Experts of a small language model.
Experts: 96 experts in each of 11 layers, 64 SwiGLU neurons an expert, 6 picks a token, a shared expert of 64 neurons.
Training: a variant of SOAP for the experts, 611M tokens, 4868 steps.
Below are experts of layer 7 (counted from 0) of a mixture-of-experts language model. Rows are named router (the router's row for the expert), down (a neuron's output weights, with its number) and show model dimensions 0-255. Each number is 500 + 50 x the weight over its row's rms, rounded and kept within 0 to 999. Numbers have three digits each.
Before each expert's rows: "raises" lists some tokens whose logits its average output raises strongly, later layers aside; "comes before" lists some tokens at least twice as common just after its tokens as in all text. This comes from a sample of Wikipedia text that the model never trained on. Tokens count by the router's weight.

# expert 0
raises: " |", " (", " |\n", ",", " and", "\n"
comes before: " |", ",", "–", ")", ")\n", "\n"
router:469398500457490472503499465483481466507336552513568593519478518473537497524591442455384467479468479530472507556459527494426525429472527451466484519459475477441495423434484425442500538495459410471419537430540565506550456436453491519427492457474484389459478433591478494441452531560513528502506454511574445504529538425531543487446488528498506489581548521402476466477424526450499523467544452478548499520448509464482591578560513461521521592447514533463527402470598483502500512499451466495512419435530501425442470488418528467453529563486547403503499457549477475481441540454493451492600549498576500482452577564446480502520541457458437446450506402503401523441490592534608443432599563470467496499451518511419422350573490458437494527508418497525535495445399636444521488471481501
down0:483504451412460493474502499494485411500467426396468564562487491524562528448573530483398501462443488432480481559505488471548534571549557521520511486365500517456495505520470535496486449447469434478507522536451570481462453373428438483510490474481471450495459431509457573559474477542585409535519550538487478544531563536519427489518462506360464533489510509481571543409499440537501519515568457504467484518523410523410508507485480495470498510488549482486525408436561554516501431523399477469402540525635476535419496630499429459430520519527521508405549430516408513426494471494652545513440489408467489520434537503422515513549517518468541531506531493576440442475512579528507504471466503498461512558409353503467548416443395502541536483515504549461464552637522579444463568504481446
down1:487545468478456479485456483479486495398617518574531450366458476502502493504520420549491533562434468529497409556437488499438494496537462457541503430529512487462416488496576495474515581473506641455520434536489515467608468577489479554425595465452538448684517505481531492490428568548570502538494503540517501515520588445481468410470432454486463552541492513460489490566449524449587483535522486595556440424475519597439513475464453527491501499487437456505516560444569410493548486593517519524526516460512601409404524601494531468432449492537560497488449593524528516485398476491469470460487570462472487524517400542522472492421439461513417573460470558531448536411454491512614448436460533531449483521445494435532491463529577512419410482485457467463498474529405549455571540458487504
down2:468509512447529476491528450574487502498517468510467447525469435465524603545515570555423447539539506483608469410614573393446380540506562559487584578569483486475565409422507487431512482410479495548523515628439541537494546447512455500549469449555475481487522550574459453491504530465436510506464443498446546523447444498557552475413543527513457532494401547475516383491492490468374625501467414472492471479481474622556530467508471603602478550516533528608494475574534527446523473540474497520498433541518523483565469432497431592464498500484488460416526571573502465560438547500410466518532428525488611504549515484483626540471509452549542499390462475456564446534485473459489484470496463542517509517590460482459398522543561455503451576486520438450492509548569521518479511447506497
down3:468503478469464470559568540500465533475551499553614523525480576500515495383429536474490620509519536600501536512512545489501602479537448512495401488573521453602663589455460464464455530525551475428495498519483467471485546500482431538495528523358506496561489482531535471501515530417407530506455502459550444488553408482550478522533458424426425436561492514504533476564445488440473502533549550426551535542525493512551530512388465494575427552484475530487506466451446572604476546524585539532481509584305457560499499488477447510556508446564523475583543403457488549521511505495469384512543428544525509554530450422498492451462536441446503436461435436439535499531460491492573523536518526456586392495480534504502526484501507491551485610526480544491412471557486501464530615482462466
down4:479507462480519481497487537512528511540476510403539532550544524577560508579442472536589393519523490417446493455484520462470449488506498488530452473351437500494546539483586471541483530551599437454462514464470630591433517607496510546493475397521525529411489566491541520469509542523466477574484469524485512552464500526409518429565475537515530494463448431540558512555301437510464593634429408448476447549555505485425570491494545480504558468540445543446520492589573416478529545447459478559509474534456470564431482562493554609556436478469444480480510493502478505456467536505555595479486524537470501580535508550511519463530462469484507504468550499438527494475428541450487577549466582438466556548575558518498519559553573461474407432402445540410461492531453484573526472486585501
down5:497510494520471430529418514458453427405507467522501559516545533533467560476513527516384425561420530551436582351475478485485426514554521536519457487526519524419449482531531512508441460443400511465477473465553508527446448492600510560581514544455496548507504537467488573507476465471536449465596550510422436531430502492527511469418450470554480532475487518454471502492528502485526509417474621512446596410517526449445388445468503436490579550592539568521600466599573481568523487566495545419474469532479463488453610512523527544503468512435520591512444551555437570496522491462462559512541484458493554526442547434483610489538462526589418467526511566495472408539543529516515505564427497481555352465517507527499379496494435443481528551407519590510497531471420535501510426416536443
down6:522600422523466546447555608457472576476492461497557504587506495507459467540538514521438524529494550530457482547499452556528484597476529514618506471556444403537402478539494573466489506547563477435498475476436492441487549528509467444500486506538502537502485528459456468526479506529558565498390525449423525488535585468488447543469436487528531419649468552496556425399548439512520475505543547498520471384489494523493541501576550520567528502505404452568537604536495646510609443422494555496490562483405383425507483442528482454476485512443476522520457528481562468584494509488482558491518526476538444514544471559483503521420485535569454461491453493489493514401396496439462534513405462380484315500484518574483484498430471479517475508481393466433563441490536518458568524561465497

# expert 56
raises: " |", " was", " with", " –", " and", " were"
comes before: " |", " (", " |\n", " to", ")", " is"
router:458415527465496460457567489496482423532435534443546518488448467409528448486556507421410492506480460537544503579451379522509532419395527460495492525508538474520410417472485514490462541510454439574471516440569581523574508435509467591450579447513480421488463527568518466439486499500520492510468475518562420534534551479575476523436502575542568505512508500445538473483537521448461449520547519395516500482529546396454575488532560487520555533430564496434499459512548441438603475507438494553522515487528456413462464472378556415453473523475467415557487475552430558476443441458462490519610541513499479562509526606480508446471478491479517358502471441506484531439527522578574380472563500469461363519438493493441440529516370504421490564482527530605570501473485547422533459502414530
down0:518491472404506474498397535434391577452486611588455451499435496508556468436413459514357470490513551400410549517521459366484578505529549578544497544448501535526587460459514495468545479527461479525599472436525528528560485545453471464589480499541486472455557478521567487436540480502508504568536453474547455544531509591524433466473533578449450512563470498471442373430502540375454458486571428453422505567540536413555562541533560576502552471519553534523482443498502490559515501503495534547506504532514493558532531453493481470513622410506476540457482576461523570510527503527486488497517607439513517549382574459431494447464407521535506481421531461441485468480471487514514475457499563548542481437543424496518608428458499382533494481418478554556491522504513448528602510516492572
down1:435522446487564475533487540516597485527490558535484414464450452469550461525576490521457491538473539595462516429485481569493441420452465447511537490561481512496524529517567459556433577506574524495475454456538497509507593480525665382418391512558542465573551525492495527457477443537523439471498518448520531402530486429532474464556438454482512510487470558556531513474451567487478485508540506487502527539606513474422521400504477539565497477542559475463569505433438572436518573524548500568428429495479550455514466458489602542490645498381521624571470499453589391479489501539410457542513471496436467521594500430515483479421547590459518585584521507552513529504487476388485502522520468553465536503565537479546447558485523459475626518556492466485439525432503562487604562539469532
down2:492487569375471525514530532553513458555424503584551463480495464535496485468468484465480521526592459419470597501511503498495506478555486467464554499461408456524481476428527509519499508567513432522564521578493444496519550448453571521527496496475555476560481548521501460535597518555466510535588530483537574463520512501471618515532444486490469541614530534538480388470585504529512562422492523496524454478431401620547412539484431469505577535454619505464455512472544528520460358543580461463516506367453451537581452512532529458438554466548585632531456506526491531511499507590496484392468409470529591495531456535515500488513527524546551534546520562484443516469532615469579489373450449510506470551523471479466543463487382467611502527518603464500552447532494487428521554470588552
down3:435644421551496482479385559383483527477514517564507504500567462451461438502453447584509519548446538486503537547556480454435570438558437482406484443546462515563553539447508523493423607483499610477593535603518476559489548537429478450491427517563526377441493483445513443561509476506517512384529508478481417516457461542436504426499412483544441440434436469507549510519506479498483432550394571463490549472530457465585538521530445507413542550526471448466532482463542539554513447495543451537472514473528570545472458535578437489572540444536575450522429496513544475454497498481471516538470533539492581477487470425414556510536631552487554433495452483446574440421474414501601638489487558504487522430420486440531550538501473488515500467525429492549454465510529483453478574570524501
down4:459506507461498433513612474501590575443578455454537541497471495458485539564575584537551511409525544451485506520573427478537423597475419561531513482630528508496484482488523467449450506468491514468556581600486535444458484519512457470475532499399559528482509463494477612496479554468427422450493463551544430535470499453467473482430476498488503464520405523498474430512496467529515525503493524400462500470466501521517575458589517530515544505559448602472499468513503480477486507436495650510543465496514443521477508399475586427522465439515481441583464533465572510504431535576555565445449423580437514548434508495477560602601470467416452546485467454545554482465479506488531517516503433500621356538487507517548447490458544641431514326487520512479505446477436563475493438504541489
down5:411430582535486523496516473565522437447531432508466478577471543438522440454472488549479493528377460553509566551431495506451559493572479562535500508483538480546552408532575617506543542495450524506488512550472493531483544480546469402483514481471495495540494487490511596447552489494573567522499504484512483544449497516547469525395431459453425430496497520497550518507471428534454526465521529389514521486482514506447547475484502450461489520560547449477485479403528507515573480414462535501493462458479500403472473525425445471561505539630483436450454467603488577461475534497567422536492566495467539511401512463422444424518419543540603552443623525512506449371534458622366411459502423431499439443504480460515439443495418506531539639545542513492477374450559554529527471533538460
down6:486409533517493472572564524471584451556503564520410459509545497572564444551559517503539496490519492502451555484555516501580557612428494582528500489581406337490566531493510488548537591464510488537444471496568428557440425464536501576476468614538492440437550555505452589447505437528536527486561515458492516493534494536511530490522524438576440521529572487418423392528471467569545481435458525623534498495495474548511508471446526535454546483547482520540465514576459427525599498511512436514528536463542485568475531490495531514462608497473409432471525616441464457452399440576492429504564538500567528494345497605507572427465520559577556530580459550450460500507498543525566536488518485512575429443538549513565426504477519462495442473532533479488476519470424474528589465435521502

# expert 1
raises: "|", "C", "The", "201", "H", "B"
comes before: "|", "-", "==", "The", "===", "S"
router:475461498436470514516494396430538463561486539533582553479390457474501554473524457495417476504470495589472418558465507465460547480512537452490471492430501517501429466492498469450491469472477458512416589471544518526522472444475490603477513501534480428481466429554496534385428504482551458564447479463507432506545612469537535449540610560455603500505571488509366518459360610466450507552461440556571463438489490459496618461499543509459587559440610525461536500535505444472548494491528465526433426507545546499401491537367552473490455501460599489501474509570466513498485421422504494553475461447513453637464598541494506493543488454541492459361474463569443518451504485529547513445460462491475472538481570518462486499580498461453413493466466504532524515433468526469551385432428483
down0:546448635558481441514418473433484468409445524431359467446562479451541479556569487494531447448501547562585538487551538493529568407519439419603539538482477491485511424607459521602476498511389466521524464507534571514533559486466464479466473529515574502434449472447507493455499495472438475544488528521489434514493514518448504563421548479448482582536485438503596482465500538492455542487493533500516582547516527499499486522634456455588499530380528527464548485526522478508430484486532539513512509505493517422564477511452520470535518481485483415536598514493546454516556516541639571617504421457489529479489442552503439480533450416446529468541536475488524450606503520467539544510623524408527600442530581422497410524515583522432488612391480463531434460455521488436504528528479456
down1:459516581522566544530439539507503496468479492648474371629547446546511491528510430487464564437566433535487546588536564451507410517422457444459520417467528506516472475455492389443499573532501462516525571523494483569496567473443484492392491543418481466537486432475495551472465536542470524490583513416512529538510406515445572600522428485470552519462511618448483434563492591465517538449568510447460618554426481593538554467508542533553562553491458512582534500441448578586430511499449457503459467469426442429524524505490595613541592517473512511483492420466569469534491546458553512509518489481580496434452520537522576546472517494505497618519495539502458548536430426515443472559494472513538425463460487455485527508488530467549508514425470481608429514542554481521541547517603505
down2:557440462535539430504570411569457509535497502614454608408508517466449499554588532576452466516502419582547551531455528525511479570477511553513491466503533527520529492577456575505456524552558502508493452416442502484529444541445452449598506451524468527550449470510474425612466478429506604564456414534493464462471506532533565478439566495552416428514515514576468421453535516443497545558508563507486551470485527528534442524401466488521457479511550488518435553535471533452559567572468592507393531516446478526418493441484542556443520656579508441460499430545484528459526475469446520558519496507488538477531394543556458553488484478610509523511508489474496543618479527574593492538464507413535603528519488519483434423538408459509517420546506506434518633458566503529484586439495567
down3:519571453547582500563560558532489485559446495512425496495488563496525420450477491521544409512477480455495522434527522445532443542485477494504519490512534486547589480518514428504596505533421541448478508440493452514643451529413488548484498533392515515447522573569465550508448536497538531447525565504520476434527598553484463439438525514453539646487439512466500493556569361508497547463502391599436496507462554497475502504453460516539398535407510457526566521627453516530484575414487554495641547469550529549511518479524490487318467494437478532457568448481458446565477441494429492514472468494517494376497565518593419535516416511395492464559440489535523477537448535557609456473563544474546479482482538562452422493546426525483514428492510557496451455513500497507491500498549435
down4:433513483543586511540430497443498502480569516502465511503541549486502438518441464524458487472536568508458492565476500547526431503508512554433515424503557557502509487505493478595408444434425486438569414514433560562505550461520523456505538528449512453565513429487448453607493641465507457523342488546490597517505498515473495504510485555502452418554437364456548604385442440553475497495499546601407449475555498504535480497539491549556496548431438533516511515394556444505558521534506530482457482526551492527460535524456460627538565479488399473486389597532480462524566550448481459495425504557504617562469475489516509566511461505438492531458477569513514477420585533512518620495587464516593625472507573500427540495489447526521387545434451490498444524508463504498466473528513463
down5:532543523572544604512542439537520542541515414492533496502590537503459513615439438474564586579466469470592547546605528593554499477493560497531498560549469530482533557464479498519572477565531440566517540598553439527568466482469564445492457541488560470456490485582513464604515501455556469491536478470538497545465444476401502440489545469521472505482540455521496540522462517551429576536461524493563517455423505437591462553548555537485546539498478418513429432439535546498465470465532487442504501461508420525474492530420490419443470461502586449485519557543513526605466413464607475520422517513442572441416580432621385501460522423422433442518528465512506517518489424410480446518494588613461582449480460489515572536421507464453490486491394520542541501450565503509386493559450503
down6:466414397440528454383530395465534494527616495615585490511515431414519558471529443560536502538423568447488386536477427432584575471417467465519500525587439402499541448520530475426493524466475573503515560518443453416530491582536479535547487616530553465499488467484512499445432385517500525517624515466516515501484540573501475468461481500517484490556402385489500537466564389520462567534489484595459513548507506408525442402524501530478499582543634484455544466529546512467542496489567484476484522598509586484531467600479485485543462511531466464434522468548512530505408513438494514479494512543490527435470497531465503464487447522444545479529587540467467520510438514452444511475490526400465456497393413487440519521542495457411517496548483551526544479473500456555520503540530365